Experts of a small language model: 16 layers.
Below are experts of layer 12 (counted from 0) of a mixture-of-experts language model. Rows are named router (the router's row for the expert), up (a neuron's input weights, with its number), down (a neuron's output weights, with its number) and show model dimensions 0-255. Each number is 128 + 24 x the weight over its row's rms, rounded and kept within 0 to 255. Numbers have three digits each.
Before each expert's rows: a language model's description of what the expert responds to; "gets" lists some tokens that make up at least twice as much of what it gets as of all text. This comes from a sample of Wikipedia text that the model never trained on. Tokens count by the router's weight.

# expert 48
What it handles: Sentence and heading ends. Sentence-final periods attached to words and closing heading marks, right before new text: s., ed., ==, ===.
gets: ".", " in", "s.", " ==", "===", ")."
router:128148103152109111132123141138131156129142142104183142147107126084102162115136161180090086155117106151155121086133154148124116108154120136126137053156121112130112094185111159125127118100120142112126133120122148112140161138148137115144129118129181173090114104182155091144106154082142167134097128123179137142130185149134114117115121133151124162094091113127130111133123138088139181145117133108116091163105145145171104115181128073129128156111126092138115096104150155104121139111118132125168087140109103135120130137128131086164132144147152118126137152170146110140150126135154088140113081120108103116110112111126127141116132093113138132107100137133116119111113104133098129158108139153149145119141101123150154075112121151086120126075130135084128114202213116168139117144114118
up1:119132142064168114086129078127143145152176110125164110169116140117093136110149124117136135126114097120133150156159142129126146142114155103105108123123155102171172132096172159104162104087125154153141160135190132111150140130127133109175129136124114115096177134129146141099120116142100149161130123100124149098095120145138117114125124104141167170159139155155171124124116097193137135101147112137165136108128125127069096124149096128128109101099123131114122103152164125145157154082183144111125125143120103104130132088120122097130128143128109099115074115100092108141146113129155113149141116093088111109110113134167165131131128116121104091131136154131144130148128104093142094141113127123156112111128097116121133141153054139139145118143158112112110154156136208154111090103093128
down1:157143125129139132155114136132130145130144126111103105124136129096145176126124116132136110154115137124144128125085170117152160125164120142134148130184119147097148134161158137120117159163129115154141106134096098116134144129171127132105100098134113145117121130154136160114127140085168100125126171138159141138159102067145121115072157120141119091122131132122143142115148165066155137140123115107115061135124123121122125129152108109124119155099157140127118146148110132118127168100138113097137139125122119073095104132105154130127128117119152143113150130144128121125115119104108150075120108120117110125154154124084129130087158000078119132133132107149121096144085133110075167186127145095100114127135133119140107118109150122065162071124111127128125101255255137088121158100115133
up2:171125127134129124144161097112109100149141134145098129112097117109077085130131102172142117093130113106130136155139135103137119108143129105119117112120123148116080126121172122111135105121132142109123136119156151140154158133105135086145111088089126177125108147126155113047076104137174137135114131089135118123099144137121137152148098117125159187125104147163102127152143120124173148125102142141125151141140145149163131171152137152117172102143124113151134102147165129154114097107163152126150083150128098133104148109106105145105140131100137149130146119137122149112125075109086105104132139109175115105153124163155155105156118109149142125132127161115130157111095136073111105105123135135145137137109138126084145111135061150149117123131136111109107132148130101154105108111120151
down2:153134104161108154123099140096079097109148118119146132119138142144147137154105099108125123118115183164122129134108113126153132127126106160100157128123114157104167121136113210134145120150144147115120132142143143095152089160117137162118121161123082125074157137108124166136178132133114133112092185123163144143125082127105108102107156120137101091146115168141183161091139127082127122151119172158167119120125134134104115116134137153130105072072189137154110134067134128157126168132201117141127115137130136139169084168104127102133107153137079099146120143130110094135125091131133165120126151144127094149150111157142148160113151066095154084132125137123141131152098145162140125162139124129106091118144102146111110105147108170117119118090137136114162111143132146051033109116124096
up3:152140126111111148115112131145137132149110161095138089138114148137104160103102134152131094102057109116131130120163129096089128155163124135069154147149118104117067149109173152156060122093132111144117146114158097133126131161074176105148115123097134141102123099130167113102120138103169170087146133155141134068116139154156146147131124117113146154123111141153119121115130122160143123145123136120144148130122166123122101140149160091120129140120118066146050135113098173112121151079123149095153122158110113138107128118138127106157121112111114136105158107133098146134120152138163130113135094131102142092142151134128115170131174129155119118131153139095141159157121123115125134163169095135126123148130103118112190115114077124109119107151135157177138155118115145172137100127159125
down3:135133108156144100139157094099107093111091113152125161117105103179139147128137159140132152162147146136150111148119101116114068143154120160139098153104077109159080146105125160151136163136126124138135179110125144165124116173137108148142133113127085142090138151108098128138154147126135101093138162144169096130102127156136133156148135115139110105089135154126147164138120090074132140127104118084127177116117133141148149113131096111153136142123203101133110108096151147129147146117116094119108114093102102091156117122119122092108141089123116129097166117161123129114144150081143149122112165174101077131147146113162096144080080177109118108132082093114163118110133141111173130132153134141090118080140141146112158112134163111160137101124140127142105122133087081129102093129101089

# expert 30
What it handles: Verb forms and auxiliaries. Verb forms, auxiliaries and adverbs inside clauses of prose narrative: being, having, never, -ing, -ed, be, quickly.
gets: "ing", " be", " of", " a", " not", " was"
router:078148162099110127089118155125158099085100116122161131144124154145172141108099107138105128098116141151165137110146130130119119117108171103136168085146106140148134072159108139141141150119164178104123130154123127145127122098145133099168153103193113148160100121147121121139153126111119119068105140127126144095149155087144121104109162119112115103096122136126124127127108128061122148158124077134120087125139136130147153126144135142115146148148144117107168119160125152151149118083105148131169159135141150127139146103145156154142092144168135103116107151122140123101131119119125117123139105157147096141122140087130157122124125151115142108128125101124165132088120146150122112110086099091164131116145152100119150134116116146154148148165106096127133130146136131140147124138127116
up1:114140194060144122117126089097163119112126129132127119095166115113113127104124118151157113144136132101109095111123130136088128110129128134135119171123126132109130132081119133129146133090110112088103079152134134131140121099125143096172099135119114127152106107086108117147111135121124130122131133124109081125113143127115167086132116096162099123128092111167121163167134169120146128151115161131117153121143134100130105135158129106150112100095129125123128147154122128136141143098121177111128125135120139088127105098138174133093148148147145129131103152140130165109117082113135129111161110122120094115139172117139118139082162157133094102181155151127149120112123161171117096139139139085159111169126143152175143110137179085133124100158133090111182141132110116137157163157144132
down1:073089119168115117135162133151171105121107122131128116096137141145093097130112118087113166117094148117133099139102114122141088091200098126113169165157214122198102124108100150142167152154145151130152128119095152122125138117118115135112107084124148099148155146119155123109117092131143122147138112100176099129125126118180116120115131139095129151122087151124143145147145098152102156162099146146121134121136134174094138101082120173088116162166128125135122138129135122140127139122135122112145152123134159132145126170144093128098124088109119160086111152140142083128071180130133116121159127121113122125136123092132160128149123126128117161134124126117117118136148124175097117117145121135084149108111112128138163121147106164092142160129111150140108100137141087175099144129086176
up2:139143183116159143104085121145148126101090120140132141158157157137094142158133071123117118103110069160103144133132138149163153095111111099108109130176118165140084107049135154158106136097113109123142149136148165144125130099095137131110117121128105148121161153150117147116128112143119130112155129165123143109141158080100112139174099133077162109151158162104110130116156113113136120144117142093126154139129119086126120117158173119150139153158147159090154111141128138139117116124130155109145119097127141073176151091114143120120120123118147109159182121122117095142112113114126144116167115140138127113140135134127123164119089153146140138142119135130127137141128137134114100178120088163180103136134167144144115109074113124143141106148104134123156103133123163126184100094149140
down2:174131133125140124152147109127087121129125125155064112137097108110142132116102103105105095122157152157155115130174094107143156148100129137119109104091164075124142132104131102147105121139107133174144115147114085112126170142122162079133120121127123088132158131127111135129134076124152139115160109158155128156111148170145127134124124143111102149071146130088115075128116143120151129099107111127098113091152173084108175180162113091116157126108122135151134114099130078121119087145138136111109169100144120135145174149125117097144137124131150103114121082162130135140123131201132152115126152126157110138123122130119150104118114106158128115104099086112101119130145144155125139134120151112093087115129171107078131134144118112098159138066156152168128145147148100066092134109110171
up3:060128152091168115066151120087163115133110162102159156116143116149126112137150141126105123135137139153152100116111131139116096138112129133127158134116111145108124135125130086121119137167165096142098144133137163110137119149099152101091094131104109131112125116093135115128088110094147104104112138155152159075103119100135110120137108124118110100082120150121134179101135152102138126171135118159093139147157162107111145147165120126170133122132132192146155161101110157186130153132107124103141135140141120134109106113101140131110132129168106123146106116106081123070140138152130115099104154166115114138137151147096091126121094142165111093122123157176116125160151175119131138113146112108128092101165164115115140107101209149153126120128139113134177124129121151151139146131151115
down3:127106129141139145118138120125097137133121116132129143131135101144115124154142131122169130173125152139093107142120160129136163174145163159129115117164141173142159143099182125120139123100101120086148114145095141171136138124133169118125142117087107098114166103136169154112115111106153144180117106138129136126147192114126171114098175154166159103097080122141131094112113118137152146125126146135112143105187122101106075154127125122119132128139124134134119146153126128139120152124087176156129103098152145134150108117142063099130120094134132146073124119141098146154147145146150109107107099118131125134086102120152113124105109150122119098110090129141130138125105099104141118146153127161139155133118094148139132180122137089081184147127103151125134087074117108130137094135120145

# expert 18
What it handles: Narrative verbs and prepositions. Past-tense action verbs and prepositions in biographical narrative, often after he or who: had, wrote, joined, by, with.
gets: " by", " at", " with", " of", " to", " had"
router:095101114100139127111123135127162106102105098135117124137122131127143116142176072123092127124126149118151115149158088158139103129070111096150081138150137170131151109153165126134139109128146114120163102117135133120122107138128169083096099106137094149173119101127122139130124143137126124104101151136127112121116155097102145138129132143117082111115104149061121114082136114077105131119104134146114100124140107104130121108103134119184115135147094145096141124198166161139072158122117117153166147160097121104146118109155127160145110133151122115120119151080138164110126134118114099109157151127201137134111170134175166095146146104116145127119162128128169116115124147179119171125105111093147103167119141108128138106102154127164147114148116121126172130119142139153086136172115095
up0:120125107111162140101104122115153124125134120129137098123156109153142133177093110134157138142106103100086129119148112151099136120088114103129103160103132152123128151083151097146097099127110141109108137149124133157090119127137193117157109141122100138146105127152157155129118150142131110116181122134118118095141115157098158127097100202124137180151107158124118136142163103175139095096066096122129132139086103116069108106125136109138108126128107134072112161183165117155097156139130109137131106112130149091159139131120160119103123125105143133142130111121123162116125103146124139121161112144159089130111119123148163109149166149125119162153117131131128141144133117141101139162147138117096100133101172116121163074151165129135132084118129100130113142159107150188106140123164114
down0:107091098152154066119130145146089113118123154117122115125096135120085137153162161115148123108108145133111131067083157080174147119103134118152133121095126113164102132125129135138119149095139111142110085080138142111115163151138106111090121137128147112141158166175104118135141145184180147129152122164144141171189104144152151168160111127109131132123109113095118096125175133106103105105131138125109155118166121161107135087141115163091165094121123138157082144132139142131146098141111153098084096142097147168139138138112116140147123093143148147123118119121107121118104156107154131133128161140097140149130125146102115121124160145158117129173123108111152121145112129137120158145089110141124132153138124092138149147137097149135112123092127154156089142126115134108101135153176172
up1:131120115133128153154138115118140131143125104144146139103075119134120104160102088146159165147146111123134118117128139142136101167141139102172109144128090171085066100122165147145148152084128135140157083120104131105134160179131174141153139129113085107141123133139086127105149131120088080120117134193165152150110128125109147144110117116128140118164134140100136136139121134112121069113103109124144101085115093092099143131086117097140086121118075121112102143125116101149151135166098129120152092129159159123134137132146163138101138110132145130165123125103139142120122107166154118116121142137191172155104067151144172087129195159139164095125124138147138131112106129200135151158133148117104085144109182131120137133117162123136130087159150138104158088107125113151145114128158099
down1:159151127118133132112125155150076072112124183141112121147127116120139127148118137133162138147142143139120101145080112119137124144129135118159200119129121104117117101099117139128158146120128135161157145092169155171104108128095124103130091171151120141139138126120088147121145134157098144104178099113067109114165110178158101138120122152087128141175120146139142108154145126139128145108169138158109100074159096107127103132134168110119117126130151136151087114131126158115085158114142155129107118135184112165168094111128124140137125159072163114131121155138135105119099143123142096119125111106115153115111102138108124107125080152180112102138118125076139143151163128131123106160125093114096106145137085141152136141115074083117160143101096110073098141135096090115120114163162161
up2:126112135147116107144139129097098134108118137108121146154115126111112132134091146136125144191136133121129103171145158132156112083142085146119129087128097166088125127130182130157096098148111121163132134162166156145125101115113171099120118097108087162097150142095086141122146124090122124143174126074099097091141142140176084111196126135123140136123118146078131096150155132091148126127109109118118142057144136163133096106107109161145135179089136122126139161135164074147148122123155156102140151129118149153115118145104085132106149106064155128166152145117106152139135130139136112145149125134130174140148095221119107121164136127156143135116119115110166166126141136120149149131157108129125095136170084119135097132158119132157107117155109143138144094137106121141106088094186118
down2:123130121161091123141199177140142146099129093137106183162101164144156134159098140123103084127136156130163134158100117117137106154100162147113092126128157099135152099104184151107194133129127132140125157052108113151158120117111170151105116128141102113101139115136172150116122126134083088111151120087134133125114164132110147103161129142141157152088138132178129082095117123134145167137109117196157103142134117113114146081117133135138164088186113089135156125128139100138100142102101121062152138096131123142160118168138135112127130126119151145108164124128114140134175148127116159191136147087166133095143106107135138157107118115134094150071119140147111139113150107142117136134141148134136164099140112139135139111112128124159169123111098146120125118145145112128104105152088129